Below are experts of layer 5 (counted from 0) of a mixture-of-experts language model. Rows are named router (the router's row for the expert), gate (a neuron's input weights, with its number), up (a neuron's input weights, with its number), down (a neuron's output weights, with its number) and show model dimensions 256-319. Each number is 128 + 24 x the weight over its row's rms, rounded and kept within 0 to 255.
After each expert's rows: "mostly gets" lists some tokens that are sent to it at least half of the time; "raises" lists some tokens whose logits its average output raises strongly, later layers aside. This comes from a sample of Wikipedia text that the model never trained on.

# expert 8
router [ 86 123 135 129 144 194 131 128 141 161 111  99 137 102 134 142 111 122 102 143 116 149 113 103 170 117 115 100 133 151 160 113 124 185 154 146 154 142 131 155 158 132 168  83 146 176 139 121 116 136 111 116 144 151 106 136 107 140 111 119 109 139 128 148]
gate0 [116  91 104 112 175 125 130 107 136 101 161 112 160 160 128 111 138  87 140 169 119 138 133 146  88 144 115  83 122 121 151 110 166 136 131 160 147 105 103 122  98 179 125 134 121 163 168 148 154 155 114 165 141 168 120 192 120 121 136 110  99 140  90  97]
up0 [119 136 127 141 140 164 164 113 128 143 108 170  88 170 129 101 121 125 141  60 171 145 116 110 133 114 135 120  97 118 116 147 111  89 129 112 120 158 138 152 114  97 106 186 152  94 107 120 126 105 144 119 159  88 153 103 154 116 106 142 162 154 133 120]
down0 [135 123 120 139  86 142 124 122 151 131 172 124  90 161 123 133 121 173 147 142 111 129 103 168 112 145 106 113 107 150 106 152 125  81 159 143 114 121 126 128 162 144 104 151 178 143 117 119 126 140  95 110 167 144 129  83 166  92 132 183 119 118  96 111]
mostly gets: " episode", " million", " television", " Tour", " film", "rama"
raises: " and", " ", ",", " N", "-", " in"

# expert 3
router [130 111 116 133 127 156 111 120 150 144 108 120  98  85 132 155 125 162 142 126 129 102  90 123 175 118 123 134  93 108 168 123 136 150 126 132 183 107 114 120 121 122 134 123 124 123  68 102 155 123 112 148 147 107 116 109 104 123 129 148 111 129 121 128]
gate0 [ 96 129 102 132 159 133 146 129 155 162 135 133 152 143 164 128 140 138 136 175  85 135 155 122 131 141 142  90  89  94 125 112  96 103 148 149 118 105 130 102  75 138 119 135 118 149 111 125 145 136 125 136 120 193 108 138  91 129 144 110 141 149  75 134]
up0 [124  78 172 164 130 127 121 127  86 122 163 105 122 102 127  94 110 160 140 162  91 143 126 148 128 169 144 133 143  88 129 153 125 108 135 152 113 156 140 103 153 149 159 130 148  78 136 109  94 141  88 121 183 116 152 124  89 128 137 121 137 129 114 124]
down0 [119 132 167  84 148 135 132 203  96 138 136 154 117  90 154 153 113  92 143 108 145 174 141 110 147 156 143 140 132 126 123 131 107 148 144 134 126 129 130 111 160 114 106 172 123 148 105 104 133 110 125 188  82 121 112 134 144 132 160 121 127 102  95 125]
mostly gets: " Succeeded", " Richard", " Robert", " Daniel", " Carl", "bour"
raises: " and", ",", " (", ".", " ", "\n"

# expert 13
router [116 127 112  76 172 168 157 182 150 112  97 103 139 107 134 126 188 149  97 140 116 131 118 139 127 105 144 145 152  81 134 124 142 152 160 140 186  77 145 149 125 124 154 114 154 126  62 128 139 125  90 128 129 137 139 135 122 168 123 140  96 113  94 123]
gate0 [126 131 167 115 126 121  98 156 145 119 152 150 117 147 122  97 117 142 153 136 100 132 113 122 116 189 137 118 101 142 113 118 107 158 115 110 137 115 115 131 121 154 153 110 131 114 105 128 123 140 111 126 129 119 167 133 115 150 117 141  78 145  55 101]
up0 [132 138 151 126  94 144 103 113  77 109  93 131 139 136 134 151 122 128 119 146 111 151 101 109 170 135 123 161 109 195  94 151 166 175 136 151 131 137 120 123 168 126  88 125 144  65 149 118 168 144 149 132 135 149 120 164 126 111 139 139 122 154 146 135]
down0 [128 122 124  98  90  99  92 112 136 115 105 108 133 115 128 134 137 120 105 150 147  75  96 114  99 136 198 144 144 115 145  83 132 163 139 104 148 120 131 160 149 120 122 115 126 156 125 155 141 126 131 121 129 134 149  90 148 162 100 108 100 121 128 105]
mostly gets: "unicip", " pers", "sych", "useum", "ission", " Cong"
raises: "-", "ing", "i", ".", " and", ","

# expert 12
router [168 108 113 123 134 142 172 157 188 144  74 133 146 130 155 134 132 153 108 105 102  94 151  70 164 107 160  84 162 116 150 134 145 161 146 158 145  80 157 149 135  77 161  87 121 123  89 122 117 141 131 152 131 118  81 138 136 121  91 153 109 102 128 131]
gate0 [140 106 158 128 138 109 170 139 152 109 108 103 140 118 117 169 142 142 137 146 140  98 128 100 122 161 148 153 155  87 160 106 125 123 113 134 118 100 153 116 145 163 124 130 109  93  80 204 126 149  85 138 150 141 178 111 109 112 121 154 120 104  72 144]
up0 [137 136 143 131 139 133 130 105  97 123 142 132  80  99 129 150 143 105 131 131 127 137 115 115 127  68  73 127 124 165 117 128 136 167  97  99 135 172 145 160 167  81 122  91 126 166 131 117 128 123 150 139 128 112 121 117 138 110 186 124 154 141 152 137]
down0 [147 124 152 140 166 168 165 164 169 112 110 135 104 150 147 184 131 121 118 156 125 134 106 108 132 138 122  96 123  92 124 150 151 116 110 148 159 113 115 135  64  85 120 118 116 104 149 123 104 133 135 132 137 136 103 107  78 108 110 127 130 149 123 113]
mostly gets: "quare", "born", "lic", " born", "itional", " direct"
raises: ",", " and", ".", "-", " (", " "

# expert 7
router [ 87  84  71 131 130 183 158 129 127 128 135 116 130 116  99 155 104 149 127 122 136 116 113 124 161 109 122 100 113 137 126 144 123 147 178 168 129 118 177 151 146 112 140  89 156 137 121  95 129 129  70 126 114 111 157 150 103 146 116 138 124 123 121 140]
gate0 [103 150 143 118  71 119 147 106  76 120 118 119 142 204 155 150 152 137  82 129 102  92  78 115 151 144 100 130 113 113 144 155 158  97 152 111 120 119 138 142 139 123 173 102 147 136 136 106 128 114 142 167 149 115 130 121 106 140  97 143 143  47 102 107]
up0 [140 160 121 121 137 118 114 127  83 158 107 127 122  82 124 105  98 124 175 148 100 153 118  88 123 151 120 141 157 174 138 133  95 145 147 121 149 141 103 126 142 109  97 134 133  78 123 105 143  99 113  93 140 125 168 117 170 120 116  91  81 141 152 139]
down0 [179 132 137 183 150 148 148 120 121 138 137 129  89 105 131 146 147  97 155 139 146 128 157 118 104 148 101 153 162 123 138 110 122 176 123 134 151 145 101 169 139 151 125 126  76 106  76 133 118 158 120 130 126 141 126 102  90 112 149 151 103 170  82 128]
mostly gets: " JPL", " located", " vis", " built", " along", " comb"
raises: ",", " and", " ", ".", " in", "-"

# expert 14
router [114 134 136 108 135 108 109 153 122  74  95 123 157 103 107 133 165 148 109 137 101 122 124 139 131 101 101 149 155  86 107 120 166 156 120 136 145 115 153 138  99 149 128 136 181 131 123 107 151 153 123 117 157 130 131 118 134 155 119 145  86 140 131 114]
gate0 [131 138 132 160 148 112 152 150 121  86 129  95 123  82 117 155 127 153 102 147 165 135 148 128 116 101 139 108 120  97 115 112 100 128 124 102 141 135 173  72 110 124 149 123 109 167 122 141 150 141  93 122 134 149  73  91 126 145 137 145 107 166 107 147]
up0 [151 122 100 170 108  90 137 144 139 117 119 135 112  91  92 125 104 116 161 147 148 107 131 154  86  74 142 104 135 135  62 122 111  96 106 110 134 137  92  93 103 143 120 119  83 139 119 158 130 128  87  98 130 138 138 117 153 152  94 102 143 133  81 126]
down0 [135 153 142 165 165 145 153 114 122 137 139 123 110 147 106 125 115 108 151 115 155 145 137 124  87  81 164 173 141 106  87 118 142 108 139 121 109  93 122 175 108 102 111 109 136 138 162 135 115 103 109  82 157 144 106 137 121 167 116 134 159 143 162 131]
mostly gets: "'s", " other", "’s", "though", " Her", " original"
raises: " ", " and", " (", ",", "-", " d"

# expert 6
router [141 152  88 113 195 138 163 120 126 109 111 178 139 121 136 127 133 121 129 169 126 114 101 128 147 105 120 125 119  74 141  72 136 157 122 137 158 125 114 130 122  96 150 130 156 154  96 150 140 110 123 153 105 119 136 109 110 161 133 143 117 143 114 139]
gate0 [115 115  68  79 149 167 156 141 126 136 139 126 104 122 119  86 141 126 159 112 177 100 123 103 129 134 147 111 129 136 133 138  76 116 106  97 112 143 121 157 122 147 110 147  68 114  96 106 120  91 117  77 104 152 108 141 145  91 154 123 128 122 127 106]
up0 [103 126  91 115 173 132 152 114 165 113  99 100 115 136 117  97 119 140 177  68 179 120 145 153 112 145 106 126 133 127 116 108 134 149  75  89 122 121 130 112 134 173 130 123 108 147 137 100 123  92 106 130 112 125 141 119 148 127 131 153 120 154 121 105]
down0 [148 154 141 114 116 112 113 125  88 176 136 153 179 121  98 125 145  64 129 123 168 105  83 145 131 126  97 152 106 122 105 116 162 109 145 131 105 104  93  78 190 123 139 146 124 129 116 115 141 154  92 158 109  81 140 140 107 130 121 140  96 135 131 104]
mostly gets: " School", " Law", " Army", " law", " War", " House"
raises: ",", " and", " (", ".", " ", " of"

# expert 9
router [145 131 145 129 107 182 151 179 148 127 111 119 119 119 135 157 166 158 113 130 148 116 150 130 139 113 138 173 136 162 106 116 145 131 134 148 180 124 132 151  96 104 153 122 179 142  81 128 148 123 114 133 126 161 141 106  85 177  72 128 108 141 106 113]
gate0 [ 86 183 139 145 111 141 111 142 135 132 107  83 140 151 133 161 158 129 107 118  70  86 154 130 115 125  79 103 138 106 116 137 169 139 134 150 121 124 138 133 114 139 148 112 109 148 134 145  96 106  88 170 161 133 131 151 145 134 146 158 102 111 101 138]
up0 [193 102 138 101 114  81 133 132 112 136 160 150 126 113 127 101 135 105 151 127 173 118 116 100 130 145 146 146 137 119 104  81 127 102 113 110 146 123 131 139 118  94  94 157 128 111 118 155 154 138 134  90 125 139 125 112 106 152 130 121 138 123 109  99]
down0 [122 131 133 146 108 128 140 144 130 149 127 170 128 100 148 141  86 155 148 127 150 115  84 107 139 125 187 124 138 120 157 114 124  84 130 108 132 135 113 131 110 129 142 116 116 137 122 121 100 127 120 144 123  74 146 138 138 147 149 106 111 143 112 176]
mostly gets: " m", " trans", " commun", " ed", " tw", " Sm"
raises: " ", " S", "-", "ad", "al", "u"

# expert 1
router [144 145  98 122 142 112 151 156 145 122 115 130 138  99 177 139 121 141  84 126 118 124 140 130 110 123 182 115 113 126  98 114 141 167 127 182 156 154 156 161 115  99 143 118 154 129 107 138 148 175 132 141 133 134 127 149 106 153 116 108 110 161  89 123]
gate0 [138 167 129 128 116 163 139 124 151 127 101 172 118 142  94  63 135 111 103 103 169 109 146 167  81 122 110 108 117 109 141 123 111 130 104 136 111 120 139 115 129 110  96 134 151 110 121 123 129 129 113 137 134 118 132 132 104 117 100 142 121 146 166  95]
up0 [ 96 109 133 109 140  96 146 110 110 112 126 146 192 132 162 140 144 120 140 172  87 198 151 105 154 159 142 162 150 115 136 133 144  79 160  84 139 145 110 103 149 100 104 104 116 120 112 114 119 142 142 126 137 132 167 143 132 171 162  94 106 109  51 141]
down0 [ 48  90 124 146 150 140 162 146  75 151 104 131 140  64 117 138 156 156  99 153 102 130 124 114 141 144 150 106 107 148 129 171 123 155 132 105 108 121 132 119 135 175 116 142 144 159 124 105 128 149 134 144 150 150 154 118 132 117 108 123 143 134 136 124]
mostly gets: " human", " population", " African", "193", " how", " since"
raises: " ", ",", " and", " (", "-", "."

# expert 5
router [166 165 117 123 155 125 107 110 163  78 123 138 102 126 128 189 128 174  99 145  94 155  66 113 124 158 147  89 127  91 126 112 133 184 107 143 117 134 131 140 122 119 129 131 162 152 122 112 130 141 135 139 132 147 120 145  88  96 121 134 107 139  73 102]
gate0 [120 131 135 115 169 182 145 142 162 124 135 151 113 127 146 115 128 164 125 106 158 119 138 131  97 130 135 157  95 160 140 103 174 160 136 146 136 126 128 124 126 164 141 126 100 161 113  72 121 160  93 172 178 148 144 182 102 150 126 149 112 149 143 123]
up0 [165 136 113 153 118 115 134 101 115 114 116 121 165 133 154 135 151 129 146 153 181 123 128 128 137  90 100 110  96 122 133 119 114 113  81  87 146 139 133 142 127 131 153 105 123 103 135 118 136 117 135 111 131 131 105 120 156 145 125 100 139 165 125 108]
down0 [224 143 112 147 138 106 177 106 111 120 122  90 128 139 138  97 118 130 156 113 121 130 124 128 143  95 114 149 104 128 142 127 112 106 131 141 111  75 107 117 128 138 119 137 108 146  92 176 111 133 152 169 136 158 180 132 108 149 116 118 111 149 178 135]
mostly gets: " States", " acqu", " requ", " Labour", " Votes", " Pakistan"
raises: ",", ".", " ", " and", " in", "-"

# expert 0
router [145 124 109 130 168 171 156 141 148 135  79 137 141 110 124 111 142 148 110 137 128 109 135 130 136 154 106  88 144 115 129 106 141 147 135 109 132  84 156 120 116 147 137 117 138 171 119  61 140 151 133 130 105 123  98 194 119  84 135 139  95 168 112 110]
gate0 [123 103 107  76 150 171 131 115 157 132  96 115 132 142 123  94 126 114 112  84  74 141 104 176 157 127 119 122 153 151 136 119 146 153 127 128 121 140 141 125 130 160 127 167 109 111 124 118 145 111 118 148 115 134 138 132 127 114 186 114  63 153 165 124]
up0 [103 126 130  88 113 184 159 130 139 139  97 107 124 145 131 142 131 110 137 100 103  89 131 153 136 123 114 110 146 126 140 107 142 144 113 126 129 144 138 127 105 150 143 136 115  86 106 145 140 127 135 147 158 146 113 141 142 127 162 103  65 128 147 121]
down0 [128 151 126  92 133  96 126  73  95  92 116 130 148 107  98  91 168 105 138 125 120 130 133 125 132 173  96 103 134 167 109 129 162 157 139 107  82 121 155 150 107 145  81 128 133 153 127 144 111 119 148 170  94 109 125 109 124 125 136 100 119 149 150 127]
mostly gets: " profess", " wrote", " worked", " returned", " went", " get"
raises: " ", " a", " the", " and", ",", " ("

# expert 2
router [125 139 113 121 139 162 158 144 131 125 115 118 129 109 111 129 150 167  93 177 111 146  95 119 105 121 156 125 117 123 173  84 116 145 152 154 145  97 119 131 130 147 156 114 137 133 117 102 145 123 125 130 131 158 155 188 105 145 110 129 123 131 125 151]
gate0 [117 146  83 119 151 167 160 102 151 136 120 157 168 115 153 161 139 122 101 121 120 159 128 117 155 167 115 146 148 116 181 102  92 130 134 134 129 113 137 122 116 125 121 123 106 127  96 174 132  74 120  93  89 119 139 107 102 167 109 147 140 191 161 139]
up0 [136  90 177 123  91 118  92 131  74 131 136 139 103 134 101 119 152 114 157 118 141  89 129 157 140  85 158 134 150 115 108 175 193 113 125 134 123 126 102 138 168 123 139 150 154 143 137  88 146 155 148 164 152 115 115 137 126 144 161 108 106 118 128 132]
down0 [143 123 107 121 126 113 137 179 119 136 104  73  87 107 158 120 117 146  80 161 159 130 106 128  96  91 131 156 155 124 154 133 102  67 171 144 141 151 133 132 123 106 111  54 142 154 154 117 146 137 131 131 138 106 124 128  77 132  86 157 122 117  83 131]
mostly gets: " Album", " Sing", " Los", " Angeles", " Song", " album"
raises: " ", " (", "-", " and", ",", " of"

# expert 15
router [110  77 121 123 155 152  99 172 152 123 116 130 164 124 135 138 138 168 111 135 121 130 101 143 129  98 123  99 143 144 177 112 131 163 142 162 163 106 121 122  89 145 161 139 152 139  75 110 139 142 119 165 144 147  71 116 132 136 182 145  85 123 131 151]
gate0 [154 125  97 118  98 142 159 147 105 155 134 150 130 111 129 110 110 133  90 138 127  66 129 133 121 131 107  90 129 107 120 140 127 142 151 160 145 145 102 148 138  97 121 134 152 118 142 137 129 153 132 135 116 138 124  95 109 109 147 142 137 119 128 119]
up0 [119 136 126 139 111 124 173 136  96 127 143 119 171 144 134 137 132 109  70 121 131  91 107 134 142 127 103 147 102 129 109 121 121 135 103 211 116 145 144 148 173 121 118 147 125 100 150 148 121  86 144  78 113 134 119 134 186 131 128 129 103  90 163 104]
down0 [ 90 140 120 106 136 107 136 144 125 130 132 102 134  92 138  93 149 141 118 127 121  91 147  94  93 181 122 118 178 135  95 168 131 145 152 103 153 150 133 153 136 163 178 173  68 126 142 155 174  95 133 126 144 106 197 128 154 118 141 130  93 112 148 139]
mostly gets: " football", " footballer", " MF", " professional", " %", " team"
raises: " and", ",", ".", "-", " ", " in"

# expert 4
router [127 104  75 127 104 133 127 142 115 113 100 152 140 108 166 145 172 132 100 147 145 109 102 120 133 122 116 122 176 148 158 109 174 132 111 121 147 103 129 157 102 108 144 119 154 127 117  85 171 122 129 136 172 158 124 135 107 146 127 152 129 148 119 107]
gate0 [157 144 108 118 122 167 170 149 137 128 122 134 108  98 132 138 114 125 153 106 112 125 124  99 157 167  90 125  69 149 117  98  96 165 116 120 136 115 112 163 120  95 119 118  99 148 118 114 103 134 169 162 104 113 136 114 149 105 120 147 113 122 142 169]
up0 [125 131 150 149 132  82  78 124 130 134 159 111 118 147 135 123 157 110 101 148  88 107 138 204 119 141 107 127 191 124 152 130 128 102 147 153 117 145 121  96 158 180 134 146 158 118 125 142 112 138  92 127 124 119 103 154 113 138 123  93 112 125 131 115]
down0 [ 94 133 130 162 109 134  83 163 148 153 126 117 146 125 141 162 140 119 123 136 126 135 115 160 147 136 100 107 155 107  86 123 152 191 153 157 154 110 135 138 113 127  94 156 149 122 128 113 141 128 135  99 151  95 126 135 127 122  79 201 121 118 133 160]
mostly gets: " us", " Yes", " La", "See", " typ", " Jo"
raises: " ", ",", "i", ".", " (", "-"

# expert 11
router [ 96 130 132 135 168 150 102 142 126 127 128 123 103 110  99 145 109 159 133 103 111 132 111  94 131 114 163  99 149 168 109 130 138 155 127 123 162 109 144 124 130  67 106 127 126 187  88 114 179 126 105 107 142 148 114 142 106 110  85 142 139 162 131  94]
gate0 [107 162 108 112 136 130 135 118 140 142 112 132 113 142 108 122 130 155 112 115 154 124  76 148 110 122 133 149 114 137 116  99  80 156 156 134 132 168 123 134 100 190  99 102 130 147 108 159 150 122 138 134 115 190 147  97  88 114 105 161 108  89 106 155]
up0 [152 109 136 150 115 119 115 120 118 140 118 110 132 128 119 108 126 128 141 126 167 124 149 125 142 115 132  84 127  91 129 125 139  86 135 160 147 107 127 133 155 110 151 150 159 143 148  99 147 121 100 123 135  87 108 159 131 121 115  98 121 168 167 125]
down0 [ 72  64 108 154 155  97  88 177 109  85 165  94 131 151 114 118 122 104 120 144 115 142 154 140 120 153 130 130  96 111 146 204 144 131 138 123 141 116 138  99 136 151 117 145 134 117 101 114 127 149 145 178 128 142 114 150 137 135 136 122 110  92 116 181]
mostly gets: "ø", "ö", "OR", "stem"
raises: " and", ",", " ", "-", " (", " in"

# expert 10
router [135 112 100 114 184 155 135 163 135  72 107 177 155 146 121 150 135 127 108 170 166 125  75 127 129 144 156 147 102 149 143 100 119 116 132 153 127 127 124  95  98 137 157  91 133 162 110 139 164 161  74 144 139 155  96  94  93 168 110 113 124 105 139 122]
gate0 [103 134 159 119 142 138 164 116 121  98 125 152 135 108 148 155 133 159 165 142 126 144  77  97  90 130 127 112 124 159 160 179  91 154 135 168 128 152 134 118 113 154 132  73 168 109  95  95 188 124 162 145 145 148  93 147 107 137 144 179 102 149 127 117]
up0 [127 133 148 120 108 143 157 154  96 119 137 113 128 134 105 105 132 130 136 127 104 155 105 130  92 134 133 178 164 150 155 134  99 166 116 161 149 187 125 110 135 174 141 101 152 113 111 112 164 110 136 161 148 160 109 188 122 147 136 182 131 155 123 171]
down0 [116 121 112 106 141 140 139 115 139 170 138 130 139 112 151 101 101 127 122  62 121 110 104 135 110 135 138  90 130 137 102 184 107 124 112 106 116 151 129 108 125 152 144 123 116 116 148 109 130 133  92 139 140 144 160 105 143 133  97 121 136 120 146 141]
mostly gets: "′", " Coordinates", " Preceded", " result", " classification", " Genus"
raises: " ", ",", "-", " in", " and", ":"